config.toml
n_experts = 48
d_expert = 64
d_shared_expert = 64
normalize_top_k = false
routed_scale = 1.0
groups_per_token = 4
init_std_router = 0.00816
norm = "layernorm"
grad_clip = 1.0
seq_len = 512
train_tokens = 213800000
steps = 6525
dataset = "wikipedia_en"
Below are experts of layer 5 (counted from 0) of a mixture-of-experts language model. Rows are named gate (a neuron's input weights, with its number), up (a neuron's input weights, with its number), down (a neuron's output weights, with its number) and show model dimensions 0-127. Each number is 128 + 32 x the weight over its row's rms, rounded and kept within 0 to 255. Numbers have three digits each.
Before each expert's rows: "raises" lists some tokens whose logits its average output raises strongly, later layers aside; "comes after" lists some tokens at least twice as common just before its tokens as in all text. This comes from a sample of Wikipedia text that the model never trained on. Tokens count by the router's weight.

# expert 43
raises: "cher", "ional", "lee"
comes after: "1", "9", "8", " as", "á", " hand"
gate0:149143141133214153136069116117150162146141111111115102090121135170156131183130142152061040114142112117160146138128124082135105157173111088143107155095156142103136110138082064118077154127109085157165105139113117150095141131079097118135156117213116143093127168143162184120138099157072109145193127076094123118110167154130152146166166069174136115082087155112203106159181107159103116110103
up0:104133093155075131138116137114148068154100185097175139164113067123111066088103153124142151094121170120134107078114134143142102097127127202130160130129087084102172126131153193139101086155143123110065197118127076101162128120141111143165125056109167126203177144128123077084065168154120143103127167147171178136116124129142063157115109145106109126154161108138082119128060167131154132174100
down0:080175138117098116138066145141101146123112064159097087183100168107141140107118182177143086108164186070130118159159117081126165130145072081132143102120081198096126113097177121140098099157115123107203106136113099147143087125136123099139179113180148079153161139150184157135116120096151101171170135100129196053131127146115126138093152095166132113108102085182116094120066133142132130178112

# expert 8
raises: ",", " of", "'s", ":", "ming", ";"
comes after: " the", " The", " a", "'s", "The", " World"
gate0:161165087142155147124133155086149153143132131087156119116126072169110127152166125119192133055122168121121088088154126146122153179111118104099108094136176117109129147182135133099141173142145143089165048149100137134131085125151104207089160182113172123138179112136072130116083101159151126134194144128163135150116111116163046086181128149132117159082118042120128124151118099103119077052140
up0:115105152171123147133156164132127176104131122075117158148108044095116130097133191113112119113099133098130077138147136110138111173190155116107131139149106147143139152095108142100199132129152089087148091102141059100177132054120120121156159128075112140153105120102121141104126112158114086142198152096120202119146126133168131172042175103078176178139119099187169120105126075108135197082118
down0:127158137070070085128211161100123090119130101157135143144136141123104130208136160131128131144155112135094133097083133146199091183138153145133137147137094074150099075179135149153221074110142102116127153167123129137142128154138069151145167081158158123146111068126102091174112089092105129125159119084136207143110180135103137111154140143064155145104102142086138144100066066096113119116155

# expert 19
raises: "el", "'s", "z", "es", "k", "on"
comes after: " the", "-", ":", " of", "|", "a"
gate0:088087085133058110127117181057068136187082087102115129138077107088139144096181130156148113106128122141087137140134152187102171137133130144117148149096140094139104085179167145162131186159167137113133142200148107169127139134152138123083085089112047092112156062061113136185144118138083130151096134139172122114137109103109104167131146166053169080140118146116158153141121169172139114124132
up0:158177122170141102121175077114162103140082155100116066109149139086163110142125136147081146162156114131123109132147149092191191093123116157151169080127093132156165206111095145097140115088113161083059068089106146117149017092123091114118128144170136162127132156140174094116067080073161156115148113177081136144130152128168129118155079134120112135155167125171122090157106127094147130163130
down0:116134115112109137132136150133138114140117148130110080115113136096119106154105148129059172061158124187183143114126101166111127168068103124137140086132156097137120171109147115117136169087112178128055081067220125175122172118122125151101110111093113094117108110089126131147119138175185171071136130148163160087134133173188198137140117144172151099075153144099066097089179113076189132151136

# expert 35
raises: "g", "o", "lex"
comes after: " S", " s", ".", " E", " \"", " f"
gate0:125153198153128181099105144140074128204087124042146102090108146140066133125119125112104051153112145153135143124125092088139137124139145137056142172162103118202168154117140130125158112083058128203121086078140121101140088161191132168093151168147086130122141072067140165127144103186106151163149098111097120139109143171082178101142129157137155131111100160130131121137183123125123128122130
up0:160118095148075028164125052119141120092218097128115122142140139132154129096139113133157179175160144134145154098094140160121162140148118135083118122105156115159130109157138175184121084163195165104106132166144136156145094074109126113095149136075150140155137142186141133160111115095152072106050160156136142131094133039113114125134096173156099171127130089065121091067123105102152131131135
down0:157139117075124175037088119102003091145072123175098116079118124112121124107151128149112110137136112165107178127137064131067151141115115096148185088073112108132110165135126103093154135136166125124138122130147151152098115110145094070143159087155139118175126151107110114107159188100160114167107138130094140139144120159135148084114106146097168205166125167135168161158137140091176157156201

# expert 23
raises: "r", "es", "ur", ".", "h", "al"
comes after: " (", " the", " \"", ":", "-", " and"
gate0:098132111066157170152130142112111179098092140195159068150122126101146098102158120123143116105072136141163118071122100130129176116164191187143121210131131066063124098187085082100140146130110169098110132104124118112126100086202151125103136157144129101139114091107172171150125169189124156162109153096089163116138103107147169114105097133136135166172147120135111054114064119143155174118078
up0:069162086114179123173154124157137130102126122200152108138128125101161078117094114116127115147128119149158115121118158119122110162129125148134149208159189143118127184152117088130131126184109129112143116150138148089111108075127155123113086165117146080115044079128130080150096158161121111106127177078076198132169084086115195196116092158089107139181206154113091112125154135144101153111064
down0:132159140128103155102128159137145122105108100066113108131156189110121112098106097091149140140155161142170124112096207113084133153112174116105153159109137106133184104128074105160121208171095147066126147108148109095079109064088117124111144140078177210125079100123157097175118134156139189107162114159140118176142122140153198147122131118110097145118165168075059107174112108158173111108074

# expert 26
raises: "ive", "ing", "s", "ives", "ed", "ures"
comes after: " the", " con", " of", " and", " to", "-"
gate0:146119167132154088098165090172152116096094113130088162140150150173168149153118117096150132163111102093127171087122151177087111138079147102060080047102117142117093124174060137142134099132136100087101159152183141121104121154139174153092181117123100121102128172138101170146096126163102156176113087132197134141095130178152048131155117132123154080075149103148121147143066109108148197091179
up0:140138078145137144116148158074091127149164115136143089126111139122122109081115125162069132101133129135139099146125101100135112087167151143170177147137137149139159146112143107134109139141075185170205113057096166147184090137114129083151104113176155160153096069101160112130179150084170092107169186112085104144149094115136185139090101157170124165180111189060143138064176139115096063158103
down0:143112138114138160103120136123138123090124161057152151123127091094149105131081110066083068149124184117115166175183124137077207079121118122142152106131186107129132140088221109120098095184114140093184119133145105118176126123077070114143150112131097153124169139165105144128161076113138138090162136165106080127096163139105140107145135085101109120144087155186115090186143188185157089086132

# expert 27
raises: "0", "9", "8"
comes after: " ", ",", ".", "′", ":", "°"
gate0:140167110086131155106159132163136197082092137112127156127124126161139089103151105179174134115098115148103155088101133089132043147145163101078075163116144185207151093167124121167127200109172151112110096178112132143127144208156141127106159136166101103148117181126097094115159103128100119195123085137116116106121142106110118083139156132036119099091115054128125129164128197135124109123134
up0:107138093128071203133109089144146142104136158132113121146109213183063066106075171163159134091138110136153166173107172119139107063148141142105097117107120119143166152172197083156111132107170121154167134102149118132133149169140097116137129092141056124174107156092130112097109143110137096133170135095123144134119159213142131071154135136119103082163114166126082143142140181113145112100037
down0:132147105143101180157126144169162109143104155169142058155103143157115135150155147096101118130138105131127103196059124069116136114189136144199153142137192148157093099202197100107119092097088106164169098121095145073146092089151099093102154110098071106168093140146105150111131136117124105125168094078124136189128099176101077127147123147085092138100096151214138126145099132120137174151101

# expert 1
raises: "ans", "a", "h", "an", "le", "ul"
comes after: " the", " a", "-", " and", " to", "'s"
gate0:151136141187167073133086177133108172224128101092155127084129154119127129100107121101099119154174153114107140130065127151142174141156091133081105137033065134137098064121171154118155133126138163171084161146109109096147144097139144110127129107079115107115111128097183103170119171146136102194141177107138110102118163162129132141098195132068153070173115129113172140069123102114131142165085
up0:070133108084102182150086097155161091065128162151105101170149073128113088157135111125104152141132129145134166135157136150148077145102110114218192127169149172107165186138138114108167102116103140106128144136130127160119091166169157123152159096152153133161125080119095171060134135082144109096094101132141171118158094070067126133144078063188155185091096127088139090111096118169157106082135
down0:132142139117124082114104133139094173102203184090148110134107116193151118177096146136104141094113110124121109142104116152093157119099131180157123101152167174091135080135073149084103144092108093103131141110149135158179131157122082105055096132198123104114141132167066182143082120103095068107152105117105115135187136174111095112131143111170174175109191136155122072125105135107099187112214

# expert 40
raises: "s", ".", "ers", ":", "–", "/"
comes after: "1", "2", "0", "3", "4", "5"
gate0:149098051088140162134147172086141031149081095137177134107146128126103092104141128167169143174093133108133127117089127157155141142119147191092158132139117130159093101156063160156118142212162134096100135083071104176146130112130171075150106128114108181167123154173149174104131062140199102127139149144130107083114089112102179130173146113154105156139075154111132096146123085110150146079142
up0:150175083123138178112077060100160114100159085149090126141136156112177132125154115104089067156114195119082128126109119189133133186194134134106139091078115127184151187130141180130114071144167119099132093078143135153123127165070151096107154163104137134192132143098163143141138154129123169175123139112109140125076149080121151120096167062144118141116074194131174129048131116125128140101160
down0:140110098151111133127168138154156139092167136129139125106086138136193128129172143165154151176164116107104157052101179144138124149101165177126087124191091149164129109147132089101154110110149028150137183094133147140101141105124132113167111124152102166153143146122073131152135154152107088085136123155151082101113092176126143165073150085135174090136091044163174142113149086029098156116092

# expert 47
raises: "erm", "eg", "its", "eter", "it", "ter"
comes after: " L", " H", " D", " P", " R", " T"
gate0:102100110142160129127091132071159104129109112110088114139157087120189116200160162141139121047099141118204122152143045157107121128139149147124136102103162135146124138127178096151068165137116228139137135146126178105152129143096169173114067133082184111136084193129109164176121100068086105118119074139120088126145098128111126182096144156167102084117106177112121134107174155097138113127142
up0:109128166160130119122112142140187078159155146083168135143085098210120144162130113140121090136098112101089135121109141120136092123155086107089189110119176174135129115076132159107088064180088106138164109158118115136176108139078051115109151148097166144083062103140173104167126200104128167160148130154087146143144164122114118101075183121174159161055148078120173144119158085160150132152147
down0:134102129146135138128167162074122133135082115072095077079107143168097078143104050123146215147083125143183138190140119159099143137144089160095143105136183098152101129127125125071185136103190121158132061164160155138108131126122137104147129165128105096103140143157169191106125124051132127147117142060077109150105123074136157118147131067137174095157190099165121116155142159121157135160103

# expert 3
raises: " to", " by", " in", ":", " on", " as"
comes after: " was", " he", " to", " were", " and", " is"
gate0:157147107092112104105144077118122195171151161175077102120135096109130135076102131136140168114105100187125193101096119159154109182149137199091133121106136125135137080088096126165066123065092123176110120107082162150134137122184185142155139083095112115179093198068185169126126118164118118115159128129125109138131082164195142111160129121100080150141153159130115073109104100170147081138170
up0:121156122136081103116108075156161133131113129151129121077180114172117116119127115138131143078058127139175119136155109175143108097166072151125133132062099113101110146096152125170097151138130150116151151093139117129163118121121133134113134159099181113154185192057147148152203194133123147139128093130181095106076083174169107092119122163131109171111120209117029113128062116129147157170179
down0:142088089091131139048074111162148136131114121159192179152096134130153098135100149131121129135154086095166115079094122180125107106104097087165097177154089133130098133151168138139135219116101173103136084154120149141186138087090135116121111088140082104166112149140158172147166113144142180084108155178144133130133070122132142159164081143040097092103168170105087094128120154180106170155169